Below are experts of layer 6 (counted from 0) of a mixture-of-experts language model. Rows are named router (the router's row for the expert), gate (a neuron's input weights, with its number), up (a neuron's input weights, with its number), down (a neuron's output weights, with its number) and show model dimensions 0-255. Each number is 50 + 15 x the weight over its row's rms, rounded and kept within 0 to 99.
Before each expert's rows: "comes before" lists some tokens at least twice as common just after its tokens as in all text; "gets" lists some tokens that make up at least twice as much of what it gets as of all text. This comes from a sample of Wikipedia text that the model never trained on. Tokens count by the router's weight.

# expert 4
comes before: " |", " ", "|", " 0", " 1", " 2"
gets: " |", "|", " ", ";", " 0", " 1"
router:50 48 48 68 54 59 37 38 48 46 35 50 47 48 74 73 33 42 42 62 86 35 37 43 77 41 67 07 46 57 62 27 47 48 60 53 70 46 38 37 27 45 42 50 43 59 30 38 36 36 43 36 53 50 15 73 44 40 62 36 41 29 63 25 49 40 36 49 13 49 47 48 57 53 66 73 42 60 53 68 33 47 47 26 40 59 31 63 53 51 47 63 74 29 50 88 27 37 34 40 28 10 41 30 57 61 63 78 44 57 27 54 20 51 67 37 39 34 42 64 56 71 52 74 36 69 57 64 73 67 33 34 63 58 57 29 42 77 32 51 72 00 65 58 55 59 26 47 20 53 34 39 54 57 45 38 51 68 74 38 58 39 68 35 52 43 49 59 49 44 61 50 51 57 48 24 40 55 41 43 38 68 45 34 42 71 20 47 36 64 46 77 50 65 53 64 51 31 48 61 46 65 73 62 45 65 18 56 16 62 36 63 45 42 50 52 48 65 64 39 60 54 47 63 25 48 40 47 56 34 46 67 47 52 44 43 33 55 53 42 57 48 40 54 68 59 51 71 34 71 38 44 39 51 49 63
gate8:32 41 51 27 43 58 61 50 58 68 70 54 37 62 54 64 31 33 55 56 50 23 44 69 81 29 34 48 52 56 62 35 68 66 35 71 73 39 41 54 50 72 27 48 49 49 28 56 58 48 58 54 34 62 53 71 44 33 56 42 60 60 39 23 81 75 31 47 31 51 67 68 54 00 38 57 24 41 29 38 58 40 50 40 23 76 29 51 33 41 38 53 58 49 60 35 25 54 22 54 37 28 42 33 53 28 45 45 59 72 47 59 42 62 66 55 62 47 54 79 57 53 42 81 62 56 49 53 63 65 41 60 49 32 35 33 34 48 24 34 36 46 34 34 43 50 50 23 47 50 55 46 44 51 42 39 45 72 59 63 77 61 63 27 34 45 53 23 67 60 47 31 34 53 42 37 72 56 67 68 72 47 31 70 52 46 58 44 58 41 43 19 68 44 46 51 48 67 49 50 54 68 49 33 46 38 39 38 45 75 52 28 46 35 68 60 43 71 60 28 81 69 54 18 47 87 59 72 50 46 37 53 30 71 26 38 35 56 42 53 41 57 47 35 38 31 81 78 40 47 70 62 60 15 62 45
up8:33 52 42 33 37 49 83 57 61 53 39 26 39 67 38 31 41 49 71 34 33 30 48 52 42 33 26 60 49 53 34 32 54 43 58 62 69 21 50 60 24 49 34 44 63 47 77 43 48 43 49 65 47 53 43 76 43 64 80 44 46 53 59 39 70 68 56 55 37 35 70 49 61 58 25 52 60 50 55 63 89 60 54 58 50 42 64 31 53 42 18 34 13 47 52 35 39 50 53 70 58 54 33 41 45 47 44 58 62 34 81 57 44 56 70 21 43 42 62 85 53 59 37 44 58 58 35 21 65 47 45 75 51 29 53 44 82 48 43 54 72 67 53 45 41 31 74 40 53 62 46 61 37 25 48 59 70 82 55 42 57 41 48 40 56 58 31 54 62 59 50 52 54 51 45 49 77 38 63 57 59 36 42 47 58 64 65 36 38 29 59 29 50 52 44 60 67 49 42 29 69 23 44 55 63 52 51 64 65 41 35 47 64 64 47 62 78 54 35 66 44 64 91 23 44 24 75 76 74 43 40 57 59 57 45 51 56 59 37 31 45 04 32 05 49 65 24 34 16 45 69 55 58 36 34 50
down8:43 39 44 57 49 61 48 57 27 40 58 26 53 03 36 45 93 63 77 26 45 74 66 34 53 46 79 55 64 73 54 27 49 34 54 26 34 47 56 52 46 62 30 71 75 47 45 52 46 64 52 62 45 56 50 48 48 55 31 63 55 42 76 66 43 54 51 44 74 27 44 52 63 67 70 38 54 35 39 70 43 47 52 46 44 57 62 38 46 30 56 28 39 39 42 43 55 30 62 72 73 71 68 42 48 68 51 45 27 46 45 51 73 38 05 45 21 74 48 52 40 47 73 53 33 55 53 63 50 42 42 56 32 54 38 46 40 54 34 63 42 49 77 59 58 58 58 41 26 38 35 66 53 26 65 66 39 15 56 40 34 48 53 56 49 31 53 61 62 30 81 70 29 52 32 27 55 51 29 57 31 32 35 44 75 52 49 47 61 61 79 38 37 80 56 46 28 57 47 68 50 49 59 43 63 58 24 59 20 31 38 62 59 32 45 75 56 75 52 64 40 55 26 52 41 35 52 63 63 56 35 30 48 41 46 24 37 58 20 62 82 70 38 49 35 57 38 42 72 68 26 52 54 71 71 36
gate9:49 62 66 51 54 48 48 39 81 46 33 87 60 37 81 43 72 47 59 57 62 23 55 54 53 42 40 41 48 30 75 60 44 28 52 48 61 35 38 66 43 50 30 34 58 71 58 46 37 48 71 66 75 58 41 65 47 45 27 48 58 38 30 61 67 26 65 60 48 52 33 58 48 76 53 59 39 73 50 55 47 66 64 33 65 42 45 56 73 18 31 43 50 36 33 51 34 60 41 59 58 39 57 46 52 38 66 38 53 26 35 43 74 28 59 47 35 42 44 83 13 64 47 88 37 38 68 76 51 44 49 42 29 60 50 69 51 72 66 69 39 52 70 62 60 70 31 44 61 85 56 70 66 60 42 20 69 57 79 37 63 68 56 62 40 42 55 48 79 66 55 47 44 42 52 34 39 65 61 45 62 40 66 38 41 52 30 41 58 64 49 55 58 53 60 60 69 49 52 80 40 69 74 79 63 56 68 47 58 56 57 65 77 48 44 63 61 36 51 46 36 58 69 68 31 57 25 41 73 40 41 13 69 31 57 38 70 12 53 23 38 36 30 63 49 46 39 55 51 38 48 43 39 90 59 52
up9:39 14 37 20 46 43 50 41 54 47 62 66 64 46 66 65 75 37 40 36 38 65 28 47 56 38 11 80 55 72 43 95 51 36 29 62 42 44 40 51 50 48 50 34 25 71 71 62 56 30 40 71 36 40 56 83 31 56 54 52 68 68 48 64 40 51 75 36 66 34 45 71 64 41 30 42 36 74 54 42 70 58 40 60 52 37 64 33 52 48 41 58 46 64 45 35 48 50 65 45 34 32 36 63 69 42 71 52 62 61 30 48 49 60 51 45 41 61 44 37 24 56 35 56 56 53 29 39 62 22 56 61 35 38 91 66 39 36 62 41 31 54 37 59 40 38 46 69 61 34 49 66 50 53 55 56 76 53 76 41 45 62 28 82 77 65 39 47 19 37 26 38 72 36 71 35 36 59 48 40 37 77 67 60 38 58 48 48 49 63 54 55 35 38 42 46 67 69 81 50 56 74 43 80 44 43 45 57 47 47 60 62 55 33 37 60 74 60 59 78 11 49 56 55 45 36 52 45 48 80 51 45 60 61 63 69 41 45 62 58 40 46 38 19 67 63 21 52 74 39 56 72 30 60 48 37
down9:41 46 38 58 67 69 48 41 29 39 65 44 62 61 24 40 52 46 50 41 77 50 36 50 40 22 51 56 36 36 52 32 35 35 48 41 56 49 57 63 24 44 33 35 23 42 33 57 58 29 63 42 46 54 22 50 49 41 40 73 56 75 57 52 30 44 56 52 64 37 31 46 44 54 43 57 47 43 24 37 33 67 76 81 70 56 66 29 10 41 77 27 54 61 46 58 35 44 40 24 36 41 25 58 65 69 40 63 57 56 37 21 71 58 63 51 53 65 78 27 69 58 45 37 53 52 73 37 71 52 61 48 57 52 43 45 49 54 56 59 65 37 18 57 43 37 50 63 73 67 36 43 38 47 31 61 46 64 43 34 17 48 58 65 51 60 49 57 39 62 43 30 50 65 61 71 69 31 49 59 65 40 51 38 42 45 68 74 25 31 36 33 68 29 61 66 40 69 86 27 75 24 50 31 81 57 58 35 64 76 73 44 41 48 66 57 88 48 55 45 47 65 62 13 42 29 51 70 60 58 44 33 51 53 31 66 49 77 62 46 27 34 54 33 67 67 38 32 50 33 63 55 67 56 72 31

# expert 9
comes before: " the", " a", " to", " in", " as", " by"
gets: " and", " was", ",", " is", " as", "s,"
router:60 46 57 52 67 51 30 29 47 44 41 66 48 34 61 60 26 52 40 64 89 27 42 63 92 49 60 22 38 49 53 49 25 55 59 57 62 45 53 38 54 37 48 49 57 69 38 36 60 40 38 19 68 58 32 56 29 46 51 41 34 47 60 37 64 24 44 44 43 35 47 66 31 28 70 53 30 63 36 62 24 50 60 50 27 49 27 69 58 35 40 67 57 36 40 54 33 28 47 61 39 46 32 44 46 47 67 59 54 51 40 40 39 21 53 35 28 40 27 74 90 75 79 71 21 58 58 77 68 74 26 14 71 68 31 37 49 89 37 59 73 31 66 53 69 71 41 37 34 56 40 59 51 65 86 47 57 62 55 60 58 37 51 53 38 46 56 59 34 53 52 38 40 47 54 24 43 51 35 32 54 52 27 30 39 66 37 28 34 66 56 66 42 42 53 53 49 36 43 70 62 78 72 51 45 65 28 38 08 67 43 35 46 53 41 31 21 71 53 34 64 50 49 55 27 54 43 46 51 42 34 63 58 68 60 36 30 60 53 35 38 32 45 59 62 52 49 66 34 41 51 42 48 48 36 49
gate6:78 33 34 72 44 53 54 45 60 62 55 51 34 40 41 38 38 68 33 39 58 58 62 42 39 56 70 66 49 41 55 60 22 69 64 61 57 63 74 33 59 57 55 59 68 67 77 67 44 75 51 48 63 42 36 60 52 76 38 58 58 65 34 45 48 13 57 51 56 46 67 30 31 56 61 50 62 58 66 86 57 05 49 47 50 35 68 45 64 29 31 51 53 43 62 45 73 23 48 55 25 51 39 37 32 34 76 29 51 42 35 44 45 54 47 30 45 74 51 23 47 32 30 45 64 59 56 32 58 34 41 38 77 31 11 31 36 47 46 76 45 54 26 53 56 73 59 41 44 39 60 30 30 52 48 41 37 61 36 49 38 55 12 83 45 40 67 58 59 54 57 25 23 45 67 46 80 48 50 42 40 71 30 45 50 39 43 43 39 30 48 55 61 22 34 36 50 53 70 42 34 54 43 47 42 43 38 51 43 14 61 68 26 43 38 39 63 43 37 29 43 58 42 53 72 69 26 49 42 19 52 78 41 49 66 67 57 43 47 50 48 50 67 25 40 10 54 26 50 24 48 33 63 35 44 47
up6:50 31 65 28 51 80 66 51 47 42 42 54 56 59 16 36 45 38 61 44 48 53 58 36 56 35 36 35 23 51 43 76 21 46 47 52 48 44 25 80 63 41 46 49 54 35 33 58 33 55 55 63 68 28 55 40 52 48 55 56 44 41 49 39 47 46 42 78 53 69 46 41 71 36 38 49 38 61 61 28 78 65 47 35 48 45 62 54 72 88 57 61 31 57 72 58 56 62 59 73 44 35 20 40 38 32 32 25 49 45 68 45 80 60 47 88 46 32 47 54 51 59 92 21 27 32 39 45 71 53 54 67 27 31 35 49 28 43 69 48 65 54 50 38 51 44 56 23 38 40 43 26 55 48 62 56 78 42 56 35 44 64 50 16 51 28 18 40 35 52 49 33 67 74 56 57 18 52 21 64 60 53 66 47 10 60 39 72 49 40 33 44 35 51 57 45 81 47 46 44 17 62 63 46 38 26 39 42 67 62 58 58 47 38 76 55 44 47 56 68 52 53 55 54 52 43 33 49 34 60 37 51 58 41 34 31 40 80 61 59 60 45 43 38 68 82 78 49 35 41 77 54 62 63 63 58
down6:46 44 41 43 43 30 66 54 59 31 70 67 67 42 58 65 37 36 22 37 60 48 60 52 57 62 33 27 75 47 64 38 66 45 64 61 35 64 52 46 59 32 66 57 43 61 46 54 14 51 40 61 61 66 67 66 62 38 65 77 46 43 59 77 58 57 38 54 39 38 36 52 69 65 55 43 68 29 43 64 32 32 41 45 41 48 68 77 50 41 70 61 19 48 17 61 73 49 59 51 75 57 26 60 63 63 48 52 40 63 35 57 71 55 41 43 18 73 49 35 55 34 87 50 65 53 61 78 28 45 69 41 51 48 45 28 44 73 49 54 39 42 55 30 21 21 25 48 49 52 50 84 58 30 32 55 13 57 62 55 37 42 33 52 53 67 28 62 50 55 21 65 48 67 20 51 34 61 68 69 31 46 59 57 52 47 35 48 29 53 65 79 42 52 52 64 53 27 45 33 54 59 48 33 66 43 31 78 49 62 49 19 31 38 70 33 59 60 54 42 52 91 44 27 59 34 68 51 38 74 47 58 69 60 47 31 54 56 49 70 42 58 61 46 65 32 63 59 65 80 59 41 53 49 34 85
gate7:23 61 64 64 64 80 52 60 75 62 59 77 58 40 54 37 24 39 44 38 53 45 03 43 46 63 31 45 54 60 63 57 35 38 47 29 73 45 46 43 58 35 64 62 49 51 59 66 59 52 80 62 76 76 65 41 43 57 28 25 45 54 56 66 44 49 96 72 59 43 55 54 52 47 55 46 70 44 47 50 69 31 83 45 53 44 56 39 43 37 43 47 57 52 54 44 48 39 45 43 53 50 51 47 59 23 73 82 77 52 22 61 41 94 73 43 37 54 73 27 43 58 59 42 49 41 28 67 37 38 61 62 56 65 56 37 66 56 55 60 57 32 63 33 74 56 41 30 64 73 66 71 59 50 76 59 73 34 49 70 79 65 44 66 36 76 53 54 45 26 52 48 49 56 43 58 38 32 30 34 73 32 55 65 48 73 28 58 47 45 30 55 30 23 40 62 43 57 57 34 38 48 15 50 28 81 84 61 31 35 39 72 47 42 61 58 46 33 55 50 52 61 54 57 57 69 45 39 41 44 24 43 24 42 62 70 50 41 66 67 37 44 47 21 70 55 56 37 72 53 49 73 50 52 44 51
up7:32 74 62 41 62 60 48 48 57 44 22 38 58 36 36 27 54 68 31 20 75 49 52 54 80 32 47 13 45 46 52 38 52 02 40 29 70 36 56 61 32 51 26 33 56 41 63 49 67 25 81 50 61 57 31 58 57 49 71 48 61 25 50 32 65 45 57 50 52 51 45 43 58 05 84 69 48 59 76 51 47 26 74 44 43 64 48 49 77 59 30 44 91 64 73 66 53 71 40 58 55 47 70 27 30 35 62 69 52 44 54 46 60 45 39 62 24 41 74 47 53 44 59 39 55 46 47 64 42 68 29 75 34 55 55 52 57 54 43 34 43 58 70 71 37 60 34 45 60 73 46 41 60 72 57 44 50 63 38 62 34 62 40 61 50 76 61 53 50 31 50 68 49 62 50 54 60 25 42 50 67 39 39 72 78 42 62 58 37 59 67 51 35 55 13 46 54 58 50 54 44 44 27 65 68 59 59 41 38 69 32 65 67 39 60 52 54 40 56 51 35 68 75 52 33 68 27 59 50 36 24 81 58 63 42 46 64 43 27 52 40 51 29 63 34 59 37 62 36 68 17 43 56 43 50 69
down7:59 62 26 59 63 55 55 59 64 56 69 54 73 61 73 51 56 71 41 28 18 48 38 68 69 52 23 56 39 55 37 43 39 52 46 86 53 64 21 37 75 73 36 38 68 81 26 52 56 60 07 67 56 72 33 40 64 56 53 63 14 52 41 63 62 73 53 80 56 52 58 58 57 50 82 43 61 46 44 50 79 49 35 42 57 65 67 72 39 53 39 58 43 32 56 58 75 35 70 40 41 74 45 45 48 33 50 53 36 32 58 58 38 38 30 32 38 41 55 47 35 28 27 41 24 73 49 52 11 50 35 78 67 43 72 36 44 23 42 63 20 81 40 59 50 74 75 50 65 48 37 62 55 53 63 19 47 64 44 70 67 42 58 30 50 56 62 42 56 71 40 60 38 45 49 61 77 35 34 51 57 37 47 69 71 48 49 57 62 62 56 35 34 53 54 43 51 36 54 64 25 48 42 55 58 59 30 69 60 59 58 64 67 53 63 60 70 21 43 43 57 70 59 38 46 58 48 47 64 32 59 51 45 81 74 39 37 75 62 45 16 57 55 58 48 34 27 55 70 32 49 40 43 37 52 53

# expert 0
comes before: "\n", "-", "|", " The", " He", " In"
gets: "\n", ".", " |", "s.", ")", " ="
router:58 56 57 55 56 65 35 27 45 53 40 67 48 52 62 74 29 32 35 61 90 40 35 60 68 46 53 27 57 66 53 36 51 48 61 58 72 47 54 57 23 27 44 60 52 58 46 34 57 41 32 32 58 48 11 58 39 38 68 33 27 35 56 33 69 33 25 32 24 40 39 60 35 55 64 75 25 70 43 67 17 51 49 25 26 46 34 74 59 32 37 67 69 41 56 57 39 43 35 65 36 27 39 54 41 60 68 92 31 40 45 50 28 48 68 43 53 41 38 71 73 63 69 63 47 66 46 55 72 67 42 34 47 72 41 35 48 64 23 41 61 13 65 54 53 68 30 48 08 61 33 57 62 67 76 52 53 53 62 41 62 24 49 53 43 59 39 55 33 51 45 62 39 56 40 41 40 49 40 38 41 56 48 45 46 64 37 30 51 67 52 65 54 64 43 71 43 28 39 56 41 72 67 78 47 68 17 35 25 49 45 38 42 49 36 50 30 50 81 36 69 50 58 55 32 55 45 42 67 51 46 69 66 66 52 37 29 60 59 32 49 30 52 65 75 53 37 51 52 49 57 41 22 63 21 72
gate5:48 44 32 42 57 71 62 56 56 45 48 45 80 24 34 35 38 60 34 51 60 48 62 48 75 42 26 71 54 55 50 41 40 41 28 44 35 62 60 59 40 74 47 42 54 44 23 72 54 32 56 76 46 44 55 50 62 37 80 63 63 62 66 54 45 39 32 61 62 41 69 51 32 48 79 26 68 71 54 45 45 45 56 45 65 63 40 41 75 41 49 63 49 68 55 47 62 56 60 66 21 49 52 64 44 40 30 48 37 42 50 13 66 19 42 60 61 59 62 61 60 64 71 64 47 21 22 94 36 48 33 40 44 74 41 50 34 38 77 36 50 47 37 59 61 70 62 34 44 82 65 34 57 43 32 54 59 57 35 31 39 65 68 61 40 38 71 25 48 26 60 45 37 60 34 60 47 69 41 44 30 29 48 60 56 57 41 39 64 52 67 60 54 24 77 22 64 97 63 72 47 50 41 38 48 44 34 47 31 28 44 30 80 22 28 31 57 60 67 42 83 70 61 28 55 37 48 55 65 48 35 40 21 43 54 38 30 29 30 48 60 45 81 41 44 65 47 31 51 50 55 50 56 64 40 41
up5:65 76 61 57 53 52 26 49 66 11 55 32 63 49 64 43 50 24 41 42 65 53 62 64 67 46 57 50 46 43 45 45 34 69 42 48 63 54 73 64 18 61 56 59 65 72 40 45 81 77 42 61 52 42 49 58 60 74 48 48 43 43 31 67 41 53 59 76 25 49 59 41 47 58 97 66 58 33 74 67 86 27 57 38 59 43 36 42 46 14 38 65 33 46 72 54 40 52 50 70 61 61 41 43 43 23 43 40 51 50 60 61 33 39 21 65 43 42 55 76 63 68 41 43 39 64 56 43 56 31 49 46 40 59 14 34 36 51 51 42 43 34 80 67 57 75 66 33 55 44 33 40 63 38 49 47 49 46 49 40 38 67 47 52 78 71 54 05 74 49 71 40 78 31 66 46 50 62 55 37 71 44 52 49 59 50 14 66 62 76 41 52 47 23 33 57 49 45 38 42 42 22 43 43 31 55 51 73 36 26 56 36 54 42 43 48 51 50 07 20 62 49 33 71 42 43 59 33 52 71 45 42 64 42 60 75 57 66 17 49 73 34 62 61 65 55 53 58 57 41 38 42 53 52 36 44
down5:28 37 48 11 11 48 77 47 52 62 59 46 55 35 57 61 45 49 39 47 76 48 58 73 38 56 49 39 57 40 65 65 32 62 41 30 68 44 55 66 71 45 55 40 45 66 55 77 35 35 38 54 76 32 31 28 49 36 39 60 35 40 83 29 57 31 35 51 60 44 48 52 58 60 73 42 71 47 49 28 62 77 31 61 92 62 68 51 37 65 39 45 40 55 59 21 39 62 48 53 59 60 46 55 56 32 63 43 63 50 74 37 52 61 36 26 32 72 27 21 83 49 52 51 41 51 35 45 45 39 39 70 57 49 65 49 50 36 48 22 67 58 32 46 50 59 63 45 43 52 71 51 41 39 53 36 26 83 61 36 84 56 69 49 43 48 56 62 54 44 10 53 34 39 24 33 28 42 42 42 41 55 64 51 54 50 50 55 47 64 42 70 45 42 61 23 36 39 39 47 78 50 65 21 66 65 62 68 22 29 72 36 55 33 64 65 61 59 50 45 56 44 72 42 34 44 32 61 80 44 68 56 55 35 50 54 40 54 36 66 53 28 21 50 29 35 41 48 71 56 12 45 58 39 81 51
gate6:54 32 59 49 58 33 56 15 48 37 75 59 65 49 42 29 27 55 65 57 80 44 32 54 99 59 47 36 52 28 38 31 46 44 49 45 43 40 45 54 29 69 25 61 55 65 56 62 58 68 37 51 63 53 33 52 54 62 58 42 52 62 35 59 63 56 52 37 70 36 36 87 56 64 69 59 53 55 66 58 60 44 77 41 04 50 37 54 50 48 47 27 73 39 79 53 29 58 29 48 30 42 65 57 43 52 46 55 60 26 60 45 76 37 61 50 52 48 21 78 65 21 47 45 67 78 60 51 41 52 61 25 39 50 35 47 57 65 36 57 60 39 49 59 61 56 42 56 53 49 53 57 46 53 53 40 42 53 81 49 11 65 53 76 25 60 55 26 43 24 31 48 55 64 49 55 67 63 42 38 70 43 49 53 47 79 68 62 49 76 59 62 45 61 58 48 64 32 55 76 61 14 51 64 57 59 50 33 35 37 74 48 60 34 29 42 64 59 77 75 57 38 77 54 54 55 72 29 47 58 24 44 28 53 80 28 48 73 26 68 24 44 31 74 34 61 61 54 43 58 55 38 57 52 50 41
up6:55 50 45 64 79 43 25 57 40 67 40 48 46 60 69 82 69 24 41 41 47 58 57 61 50 65 43 43 22 60 54 65 67 35 63 73 28 63 60 42 60 27 57 61 81 44 60 11 73 35 50 45 56 32 41 42 46 39 50 61 47 45 74 75 34 52 61 40 44 39 37 53 38 24 30 55 60 62 40 45 54 45 73 40 69 52 39 34 47 61 25 41 11 46 50 33 59 66 80 48 40 94 36 43 52 47 46 81 54 73 42 59 65 44 69 39 67 53 74 52 60 61 54 34 63 64 38 34 70 50 39 67 45 42 18 44 40 43 38 37 58 48 52 38 71 08 47 54 62 21 40 51 32 45 42 46 46 55 35 40 63 60 43 59 35 31 56 57 53 15 53 41 39 38 57 32 57 68 47 41 38 59 30 20 53 34 41 45 53 13 75 40 39 48 58 64 61 43 49 37 66 63 52 43 31 50 51 38 44 55 19 36 57 62 62 52 44 22 36 52 49 85 26 64 23 47 43 69 49 41 59 66 85 40 28 70 79 29 70 52 42 64 44 46 38 45 36 33 48 52 63 31 56 69 63 57
down6:64 70 53 61 52 50 55 32 62 59 72 52 48 30 37 65 49 34 48 49 48 59 50 43 58 35 57 56 54 73 61 63 51 69 23 16 32 31 51 41 59 33 63 55 64 52 58 09 25 44 59 43 65 61 36 49 44 31 34 46 41 35 62 37 67 59 21 23 31 59 61 59 64 54 55 30 54 56 46 50 34 47 49 41 33 74 49 53 62 60 67 78 50 27 53 49 55 39 52 72 68 27 49 64 76 36 45 64 48 56 65 64 34 52 50 56 42 39 56 35 49 33 77 38 60 68 56 85 72 56 49 34 45 50 44 58 47 65 71 60 41 35 80 37 43 31 47 58 55 42 41 45 23 57 66 52 52 39 65 43 37 62 67 49 41 47 46 36 46 37 25 32 42 45 20 58 14 83 66 42 43 71 37 55 56 50 35 38 42 62 67 33 75 55 57 15 56 26 47 57 32 50 44 19 27 65 59 22 85 63 36 61 27 49 53 24 39 33 40 56 68 39 30 39 56 48 87 55 56 41 59 58 56 54 18 57 37 35 39 34 58 62 54 60 50 53 70 76 49 61 69 43 56 16 56 99

# expert 15
comes before: " the", " to", " of", " in", " a", " and"
gets: " of", " to", " and", " for", " in", " was"
router:59 57 53 51 76 53 30 41 51 46 38 66 38 32 62 62 24 49 45 71 74 29 45 61 91 36 50 24 36 49 60 47 24 48 53 51 64 52 51 46 50 51 49 56 52 71 38 32 64 37 33 21 69 60 30 62 36 41 59 50 31 43 68 39 79 34 53 46 53 40 51 69 41 41 70 53 34 56 29 49 29 42 52 40 32 55 28 69 71 41 28 55 55 29 42 67 30 30 42 58 32 42 37 36 50 44 67 69 46 60 46 49 41 15 44 31 44 56 28 68 84 76 70 66 28 67 45 60 60 81 20 29 79 62 23 40 51 80 38 57 75 39 59 60 74 63 34 42 29 63 35 61 50 71 83 44 45 57 57 53 55 31 55 47 24 32 46 47 34 51 59 42 29 50 35 29 31 39 39 36 45 50 34 30 23 73 42 28 36 64 57 55 38 49 58 70 42 46 41 60 61 72 65 48 59 70 35 45 08 76 27 41 50 45 47 29 22 70 61 37 65 42 42 55 36 66 38 45 52 30 30 72 56 60 54 40 26 56 50 35 39 25 51 66 44 52 41 55 41 46 49 36 33 58 42 56
gate6:45 30 55 37 38 46 71 76 90 43 50 36 27 68 49 47 42 27 41 37 78 71 31 43 51 45 49 56 37 62 69 70 11 46 58 64 44 45 35 37 47 56 64 71 49 59 83 42 57 53 45 66 55 41 29 55 47 44 62 26 34 36 71 58 44 56 36 50 55 66 59 59 54 31 27 60 82 62 49 57 46 41 15 29 45 23 56 64 46 40 73 31 52 58 36 64 48 29 25 47 63 65 81 57 64 47 48 70 59 51 39 68 43 46 48 58 51 64 59 28 63 48 73 22 65 51 41 56 51 75 44 59 36 49 41 55 51 30 48 42 69 46 54 51 56 30 29 39 55 48 47 53 77 65 71 69 52 55 62 72 63 43 52 58 66 44 13 37 47 47 61 47 57 25 38 48 50 28 48 34 31 33 62 22 66 68 67 21 49 65 37 43 34 48 55 36 68 38 48 65 45 47 62 67 59 41 35 44 21 31 30 76 51 42 60 13 55 35 55 44 33 37 62 23 42 63 64 46 54 48 54 63 55 51 51 56 75 33 57 29 33 90 88 51 53 60 76 54 71 33 58 60 33 79 50 33
up6:45 36 29 65 50 41 51 30 59 60 45 30 44 58 55 68 20 71 48 58 61 71 51 71 29 38 59 68 45 50 53 51 51 41 66 45 60 43 69 52 57 55 32 44 35 56 13 54 61 60 45 58 19 50 35 39 29 20 46 52 48 57 52 43 45 31 29 43 53 50 52 38 67 40 58 58 42 41 34 67 27 77 37 56 46 41 59 67 49 75 70 55 71 47 54 48 62 47 47 50 42 28 69 13 29 69 81 40 55 35 56 69 33 53 53 12 29 48 44 42 44 44 22 71 22 37 40 62 60 26 40 58 54 26 51 34 14 54 47 40 48 46 51 50 41 49 47 51 66 42 53 48 50 50 71 18 42 63 35 39 49 42 40 25 34 56 53 92 57 61 46 51 54 60 28 37 45 52 76 38 66 54 56 82 73 70 63 34 88 81 29 57 47 49 66 73 64 49 43 38 42 48 75 31 41 68 59 69 65 39 73 54 64 67 59 61 54 34 65 78 48 42 43 52 37 52 50 44 50 70 31 55 52 77 50 12 47 54 51 56 33 46 56 55 77 31 29 27 27 68 61 51 62 54 32 85
down6:27 53 63 53 46 43 36 38 51 46 49 79 53 58 60 18 66 18 42 63 44 31 57 47 53 25 67 79 64 48 38 69 43 60 50 52 63 47 78 50 70 47 42 48 54 47 67 44 60 47 28 53 39 50 45 45 48 14 74 31 35 48 63 54 59 46 46 69 57 57 56 58 45 48 66 49 44 60 48 43 37 70 33 67 40 48 54 40 34 73 51 20 84 44 27 59 67 62 37 33 18 48 85 59 48 55 43 43 51 22 57 48 51 38 25 30 50 92 33 43 81 76 63 50 71 48 53 85 51 60 67 40 34 50 22 49 63 44 29 09 53 35 25 55 33 58 30 58 08 55 44 42 49 31 38 38 69 42 57 47 59 42 42 45 37 58 70 68 32 57 73 58 25 19 37 69 49 53 66 35 49 57 54 43 40 73 55 48 62 75 37 52 46 40 35 67 57 65 42 33 45 57 58 52 56 57 83 35 61 63 56 67 58 61 43 70 17 44 52 76 68 58 38 30 62 66 64 57 62 36 48 45 56 14 42 65 46 60 51 23 65 57 54 39 49 55 65 40 59 49 39 59 80 53 56 36
gate7:64 33 29 46 56 62 45 23 64 45 33 48 64 22 71 55 53 49 50 35 47 58 71 33 45 34 44 50 65 54 82 49 39 41 63 70 33 40 53 72 25 78 47 22 53 52 45 46 38 42 45 58 62 60 61 36 47 43 70 70 84 81 71 54 78 27 60 27 54 23 36 28 47 41 51 17 51 39 79 25 52 62 46 44 40 35 57 62 53 45 72 49 33 34 53 72 65 49 46 24 55 63 62 47 34 46 45 53 53 45 49 35 56 71 47 43 24 47 40 64 25 27 68 37 62 60 49 53 60 42 17 28 37 44 37 25 69 31 70 40 56 62 23 57 52 40 28 58 58 58 38 47 70 73 63 23 50 70 50 34 32 67 64 52 58 57 49 60 11 43 43 36 68 40 69 34 62 48 63 32 40 73 38 53 44 50 54 56 44 47 48 41 44 66 46 52 44 37 47 41 99 58 69 53 41 27 72 27 51 47 68 20 55 47 58 47 30 57 82 57 32 54 42 36 39 46 42 59 71 45 46 68 41 59 49 30 64 44 28 69 22 67 44 46 56 30 50 15 46 44 71 58 49 53 56 49
up7:45 42 28 40 51 49 53 31 61 54 45 53 49 45 74 73 38 71 78 67 38 48 37 74 40 46 46 35 61 37 66 43 46 50 54 58 52 63 76 39 73 44 67 27 55 82 43 58 41 41 38 12 32 62 51 79 43 22 50 57 72 54 44 48 70 33 54 60 54 54 53 49 41 44 37 54 32 36 71 58 57 60 77 78 63 56 59 37 47 63 58 74 46 31 61 22 68 66 66 49 59 61 64 46 53 34 65 23 42 71 41 64 40 32 57 82 30 61 42 50 61 72 34 60 35 43 42 44 49 68 43 46 74 36 43 77 22 48 39 71 57 48 47 55 28 69 53 55 52 53 35 63 61 46 60 38 28 56 10 48 74 43 89 57 34 73 65 54 38 48 66 82 51 46 43 52 57 50 73 52 80 43 38 69 34 49 61 64 35 32 34 65 26 48 42 76 46 09 58 68 51 41 73 41 51 38 33 70 57 48 56 50 26 45 51 58 49 64 51 79 70 46 66 23 35 72 30 31 49 51 40 53 38 61 52 62 35 37 38 75 44 49 22 50 36 27 22 30 65 40 68 58 57 47 53 29
down7:40 69 43 38 52 46 29 51 26 52 37 60 93 50 54 24 48 48 10 63 61 29 79 37 65 48 50 46 87 50 25 46 58 52 49 36 55 64 46 64 54 48 79 50 55 48 62 58 47 52 65 44 29 56 70 54 30 52 46 43 34 46 50 67 67 23 41 61 41 61 31 66 48 56 43 55 32 50 56 32 14 58 11 46 34 59 56 53 53 40 50 39 37 65 35 42 77 63 55 51 44 37 43 34 54 21 64 39 37 67 38 54 69 60 72 74 64 63 45 16 41 47 59 40 42 63 49 55 45 46 68 41 58 59 26 30 51 57 70 71 45 82 82 33 68 51 56 62 40 31 40 43 77 27 53 62 69 50 74 42 67 75 62 27 53 40 39 61 52 61 49 27 72 32 43 31 46 70 37 47 59 47 56 54 37 91 69 51 32 72 42 49 54 47 25 22 46 61 55 67 60 38 69 68 33 51 28 46 26 25 48 48 65 49 23 54 30 50 46 51 48 30 26 43 47 44 69 42 70 66 49 40 60 38 33 62 33 66 72 49 51 64 60 71 35 48 50 76 47 16 42 37 52 33 44 70